python train.py --hidden_size=160 --d_expert=32 --routed_scale=2.5 --lr_router=0.000403 --num_attention_heads=5 --rope_theta=1140.0 --extras=["capped logits"] --lr_head=0.00976 --warmup_steps=113 --batch_tokens=32768
Below are experts of layer 7 (counted from 0) of a mixture-of-experts language model. Rows are named router (the router's row for the expert), down (a neuron's output weights, with its number) and show model dimensions 0-159. Each number is 128 + 24 x the weight over its row's rms, rounded and kept within 0 to 255. Numbers have three digits each.
After each expert's rows: "raises" lists some tokens whose logits its average output raises strongly, later layers aside. This comes from a sample of Wikipedia text that the model never trained on.

# expert 59
router:157159110122095069083138120120152101121107132171158117103101119167155119137111173149131137159053110127116109133158175120130077133135114109141128138113143159113102091117139132145127120147092151141149158107120079150082137124142110157106130132114105131112118103114137110135100070109121143104161124149089098142113103154090112132138134127120104134170136153144110154178147143094111124105173111155159108140133103137123104086151097172104122122125131145107153136157093117130126100099131140
down0:112130157090116176125117138134119118102133094113170131110093150123145128122123169142135114127111136124111130127107128148156179099109159143151109122157117131110172150158115140101129157136075090164161073156084142126114138123131131128122144119149159109119127134146158073133158142133110177130115144123140123166161178126181115129144159106111146084125131094097138175140175111137090116124121126113144123156120093177119142111143129138128112061099109091154106137102124089137132147108098127
down1:086148162153102135133123126127154125116073096150115101134151141110103116150142153140139120108131145133145178137103131129135164099134142162089163120141155154125146100153124137134079142092118154133105132123094132133153134124124125112137119153103073080149106128102124187104155120093143107136092125120126173134135165132114161122173142110117100120141145082156117138132118152088131105125120126114133164095107100138116151139112115152155172090097168082169086161129091093098134114135109168
raises: "ating", "ce", "ces", "ated", "ided", "uel"

# expert 80
router:147140134077116099116152113137166110104136118152129117134114115178119092130114152150101141129088104156118137126137148163102105142136117119123135110080135155098098114132159144182133142176113168141157143128121100152121126123162109146106159159106112135117102152085128125117103081110160157110149109129123126151119114149102103156185128102098117122172146161163109142138128139083092111095139148156140119148172116138084120086146106145111089110117141146100105078175117092138130112113160144
down0:128164093160116173132150179114172171106155108123116154126123139127110099152158165144111141126173147108104139087120149082136141147086153171103124149087121143097110115146189097140175100110133119109149127099119083098143130143117122118118102156126131127126148120121128133138097130158092136118142120172114169113103155170106108151157142091129153169123119152103137147134137173104140103116092109162116116133123095109086124097145116135110124120116145128126189136147108129164136153109157123
down1:110113104114126121118131143122130106085175155096131119132107109104096125151140149102121152138137114106155097121135136090156132137111115142186106109112193154103100107130132113140160110159145096131137130139146140133079077140138127135118123077093143145126159187121164125172153097120126122120104147155185096168105127113159072144102133113125147091126134126130165117150113083108131096103113126114074110116117143128131155131135124135125140123142123147129126081111097146119195092109104126
raises: ".\n\n", ".", "\n\n", " for", ")"

# expert 72
router:150163143125104089107127107164171096111120148124180117102104093140139106143142158165102153166086108138109147119131155134114125114107135102156172101117178145117121109115145155127133127134111165145145149126114086138098134114179113162133149156096121122111133105080086097163121107110129143111151098159102102117092128153104104147166122113118122117153140170144119152148126177108112096116148137170131115141148090132119119096158090131122131093102119151106124091150085100129125104088150164
down0:152124131068111171151098086109119118150104130115114099107109146149160113146140116131175125110140141143186148078126175130118124148071138145117125089087148102115144103178104173133145127127164129150126109124135134132123093139163133118140145155136131082109101151146122135073098091154120102107130131123123146146149143144137132140133066101092116142143138137107133127125089104147132089119079130090128164143147157122118113093135141156148108124094135128106136099142130133157165079146137091
down1:128146126150111098118138120132083115135166193134121153165133145099130105125154092167127107151118110142125134149073108131113094131116172155108177140152159119169114113118146103133092168141113120113105112100141092132131119159109134178127099134122111154118088136137124149113124109134147130143175082170141135150185195114126133132132094140081145124136117096143121080122108139103175144142092117148128108161137140132132096087113146138106138120140157145150170116139134158114160136129154155
raises: ",", " and", "\n\n", "\n", " in"

# expert 112
router:158137132099102097101148074150161076106135157155149122099135131123133118169128145157134151139103117165118164103151135136113109142121121137126157094129146135102116095119180138154145110154102171136142155110105120149111113115153090159096190177108111146113120104087115118143114098112125135096143135124112096162105141125113107127158142102114125093162154168149107138140127156107107099103135132184147102176141080125107109089169107159121125124095096159107113129132113094122135117110148153
down0:085082158124134147133077132123154113124121092161187114131150088089157085143156143116120143117134130141160114121171090074087122132118144138116135127147117136138117107134129148120106144143177155105151123101144173153102084110125127100093130124112143120137108102115097096107111129127111108129124151078129106179121173155104141142107081152070085161141128100125137130124093146114148129148164142111100152112157123128091134123130127093145106129149132121130143087143107150148138179133140097
down1:123095152119106134130122151124161092098154140115080088095124161096077156111113088127107143110086110148082152112123119140114182139108130107126124113151161117111138115136165129107195134146129111155090161151124138132117118100124175163132081133086156157131127098112140118120127152096145145128161118102122126141090166121134151166103125117131154107137107122176120124163144146144115090143152119138128122114135122155133146157143148139178088157107129111124120131158107084151085071128135127
raises: " (", " and", " "

# expert 121
router:130132137090118108098131119143166105092080157138142118097133124146138109165120142148116143155096100144095162129173169158101125122126106118136127091117181136106106126121138135138141135136108151131156143119115122156094139126171092167121136131091101164105117118139119111126101138103139130101136130158092106129122127131085107146127114110117132098167176137150102184152124128113115123107165146162125087124125091117111085086160060136139124130104088180123139113163072120119117101098122162
down0:114120142095085137147127130142124124145173125130173136100086165132115163098124156122161181121138083141131130087162136179107149128103146119158106141102153140143187135104125087135102142138145120094099125139065142130144146125101086127095178138131143101142152116132117107158085127131130159169149121125114158148134127115132128166123146141094123115141127139103158159112115089118118132156150108120131099105145110111119159094128140115113195088129131159091136127142119088121152082107146102
down1:093111115164163160136119117110135124074086108158130149087162112122125114073142151165114132105151148109131150130151161116141136125091150150134140116132119128119120141148139148159166110095130101174144098125140091108120117146175135115142126113158172124117111151124116107096185101145132155139137132135127137213106148114104123152096097166142127149157143134114132164075129131130125129177153144081138146146151125146129130132121166137126101101171094121090129140177127121120138168099139141
raises: "0", "n", "ands"

# expert 113
router:162137141110087113111148090128126092114107127135177109087125095141131114137092151163117137144103100158104130123153137152139112145104119116127130108121146145098101086152174146138165121130096155136138141111097104139111098111176119167088163166125116141087090100117119144153095094097141137115167115139110095136091124127103102148151131119110126113147157163168097144132172151102100131101135137151164097139147115118098098095170106146090134108101113158124134086131101113136115093085117159
down0:174093146148154148119135112163139129101154109145127139160113144126148169122117088148145143123161123130137142105115139137158135104171143121143138110179150109120100122130093159104160110116112099098110136120140155195146144080142101122117081171125149075150105099130124114157103099082112137134174177145097120122149137142117165131093121174153143144119096096114123087108108118131115103126115114124135117150137139119145118139079159139111095113175078104136140151123141168144134169104136120
down1:132168099111165147134098121129149147105093108139089149171123146133158115177098113145122101131084121129105095137145102126084100120113112117193108095092114145122083149129110126106120128098137094113118116119144126139139169176141117151084133134149154148096149142151137103128139151152108133160121130158143115141115147135158097134123136097136109151148145169123165130135128104156141141206165076125115171107121111107110102076143091136138113131117084161111122097138117118152122119162153139
raises: "In", "===", "The", "2", "1", "=="

# expert 48
router:149162150134099126113154121138144099088093147136172152097110104138124106140126154153121132165105113153089139122169157157130129135128126107145148082107148116116114108121134116153160106124097178160140149129123117148124128113171103142114158134078127149095101088093130158154116104127130173109150122147130101142109143121104106156149135121135137116172156149152105144174141156100117135107167150182154112137144077123094088110150093144111131088114105150120126106177082100119095101099122152
down7:184142129146179111087141130163114121152126144151127136096147134151112128115135082130103140137091087120092076142104157161121122085149138140173114105140137113112103127183127106101134170139126156142088132139094142100157120178154114161106144141106144181112156122124141118107141112147132105149156123108108074116142116127137149091134154135120132133089106146062159066110090120154125105143132144109130155120100113147106168161127120082144135140130107126130139101153120133103142133152130120
down8:131144146113134083096128111139105086129116105080119158084126124136145154130118130155150074149132090161111167102158103161157127123163118127129143127105163115099158131153131157114168140139139138124129109130112147146139138147117078131120177129099084153119151112123121123127122163140123149119090149159167100110144097113162099130109204113106152116122099159155165083103119099150112087132127114134101153170134129125132157136142087164096136137119107123120160082099099144141144118158103131
raises: ",", "\n", ")"

# expert 31
router:144131116115088080097152097127151122091127122156176116109088114144130102126127155134104145153112108138137143123150146134098115140119140087161135107086152151107117107131135132150146129136122141156154166132124108133089110124157103145099157134097109118099084099081091117146119074099136157116172129153108103124096088122097092143162145095094118131167145144137122147135152145100072106121170137132119075136119108107097090103158122134124139131127115163099127125159071101127110104089148138
down0:115130152060110094092109105147161122132110133139189158115160109100113127120109141126110130101140169133170177114133088128140158130090135114082127123091106127108128160129135118128108167146117127155124131144148064118127105120070096113135144107128154127179109121138131141135094139063141116141107136096140115134129152169110181126153125149144104122135136154136093109133133108133112094151096080105110126150134139137121142132091129144124149153107125123147159175123090174115111154162143139
down1:129098145131139114114135139102171185109152146136104128112142111177130104130143172096165139120107110110111143105128139098124114149087124143127142172187117123146128141143144141122148130079138095134112163108150100125108125135120146166118166176152091179170118143141133119143141093133151105144173140169134124113148096107144104120135133128158167143137126115156089130112106146141077124104144142152094134098151142104116082152135151098114136171114107131101088138142116117102107106081083088
raises: "ating", "at", "ne", "ative", "ation"

# expert 115
router:139143142094098118109138103152147105114106140149130120102116116165133113145102146132107160139108089154097153116145175155117080141143126110137121099087157148097105117128147151155130135141118170157136171137118109162106146137157132157111134177118130131103104137093119115124068099100155145109140093135132119147114114150087097143156115095111109101151153164129085153136120165090112137113138136156151128155154111141093099100153098155102096094103138136104118104184111080154131109092158161
down0:130122147104169151122162140105154108142138132147121112119125148131128149158107131134137168163166162156130126093130102142126128171157185096090148075117147146087150133103071133100150176109160130139119146139115114125096124117129132118137138153129106151113131193123119139123143147089190109112130083120161108144177079140111074118097145145131097108143128148143160123135123102128115113141132128127093124139121125125141119149156129128109146154157130111137082125103074088109133160165164114
down1:148091096118158115139098143173132116125121166107123165123152127137112160173143132127114117156119111158136112139121169142125145150106121161144116125126104082129108133102129139128113097113112162113155165117151135136132204158172144145127116096154114125127151104153130118094097163170142123115132161104164179149125148118070080141099157133102117159152121156113128100118150107140155145120104094104154147112113120186110157133096138134130089085153126130136137163105110118177108167110145120
raises: ".", ",", ";", " |"

# expert 122
router:148126130086115107111148110161162076083101147135154128101094098140144075144133149148132144156104113149120159137150140142144110146104106123123145119111165117106110089159188131152147098135091139144138132127109115145110130105136112136115140156107108140106112117115121131150076082102130140091167135140077098139084128114090098160137134118101108101142143154148100146137163147092105107093136115153174104149161113104112124093166118152104127129109117169121118085134088114105100088100120142
down0:143079102135114094126121175123180133122126109154130119143118123094132142106112138167130124138186113086124120106107166138134173084148107109142095101096117146128117117121168203146150135125093097185094111149110106116109137153154131114150129103117132147156107115156150121107140081128140152119147150113151114118138125143137143106138107092158140118122105152125146130118133148070101124163086147086161120106145134163117131137140106116142185130126116137161147144099115104104190143148148120
down1:173132119133115112139113158164135174115109131088127149113123094110145083167118150099153143132101090111131114090140143132102099174113127115140114105140157119157135131134137133114147143131155111128105156108116086142101129148105149112066140124141128179173087149187125169108187111094155115122163092120114094129121122142140103094107135145135133132149126131166101130112099093124140144100165142120101108105091137137110107155145102152113071152129107136099175123152115135147140153088138117
raises: "-", " ", "=", "==="

# expert 84
router:137125137115111111092130103146149119114114159164155120129099090154126110175093151152129141146121114170114148128157148188128095102132096115135135124106144157097112114177157132146147099172117128149149157101116116164134115112133113138107139142107121164081097108131114122152096117111102182141175119164119084128125135130111082162133145113112140085150161167151105156148170142131146127092134099120159107173147118107078118105142116169123092119116113140098112084134114116108109116125139166
down0:129118121156142115141146132139148121153104144126105105116122124098154117170150102155141161143165106067098095124114113120181110146178103129122146086145127105126123122116163093064102138154101126130082134126091121131154107147161141094110147134138124107145151141121132096116071096123126128133107125133150143102105112145116078133162144099160145123160182110137106159104117143118140121120114097103064141109148130104086153146097138165140164139129148131153181110103172124144149151130140125
down1:121138117143100131089117131137091126141162081154138123118131102107113136067138151134149113124168125154123154151165120166140123120135117136143086110145123140152091120150158164145114127145174134148128158165112111197149135119146119094147145203121152120114125081088154144140159059152135161130104170128133148117143125137120163134111140098116100125139117142074125115143130159144150109185119156135145113148120104128122156124139141144148165108088079089137162118108118106136115139126138120
raises: "ins", "ists", "ensis", "en", "ines", "ases"

# expert 61
router:141147120113090116099137100140151122120098143175150119110097100163134103146124141154108146170132146155110136115166127160097106140130100118144153103119126118102116099156167137159178114149095160165134131102148095134105109108140103128105136158111113162107099107117128119122086103108131162115155114152097104123116122125113099145137133124122137089134145163151088161153187141094134121073162116121147090151159093109117095112151112136100111137105102202092124091155111111130114109118144164
down0:092105172100117112128081175085143146127129097128139125143155114153105112125095097129094147059117139127095138132100203212115118111144137118131126159125142129121125107075130106093119131127188146094147124129124156160105121141099101137137119123138132142113135134148156160131102100147130111133119135140108120120189132129130106133121128137115124111138134101140139154134148145109128131133133165096175130120118114168108130144116149129141144075084104158156087120102131078157134117126160148
down1:120138076129145121133204094093138120112103142108120162160109124131117125138128165115152137108135100159120161080077101142098151148122137186154092147105125099101147134131098102117115151102087087140104116158152093112128107130100098118143157123110128129138115114122126156161125127163126128104158076136109149102114150099174115161148147132147131155116127173149103133117132171133119113098115142096110139136128103118130126134125097102148131180135147114106132185124153122083124120092116175
raises: "alt", "yr", "yth"

# expert 58
router:151157122118114095083142121144146134094126132154163117111107132154141107131100129180123144139097100153110127105170156140139062108138119115147155123113148144126111098168127158179137115163128172158160138141107110132114132128136102151109129161103084146131115101090130120141103088085130181107131121154121110140112108132099116148160126120135092110154168139164111167145150125087099113123147115140122123148131113141091091095131072161119109117080153162108147101141095099125135081111125117
down0:157132134134127119104113116117100140110140131107122138134139128122182131117112078141151189146118104114115132135111113097098126080137160076139153096141121122119183170137114121112128138145139134153135147100164185128176106152051167108107132098108127095140135107107118127133136134157153157117089123144093122144098106106081131161146128150098137116139124137113143141108116156120108143181151168125125160134091131077115143118117134106130135099098112141140148136111121173133178076143146125
down1:082121173110150132118123141108134151120142120092129164127164162144114126110065103101093143102123121106144113112083151120131121120143123161142152121126118103140077137148100124108121136116128139088130136100109115134120145148093030134094127137163117111133128108123109139135107108130131161111136105111147115090152118106106099109145140151137159138109142130110136109139158121138074132106119108124127148118173186152121125156111077150141153134143122110135105132085120091102140134181185073
raises: "h", "al", "ic"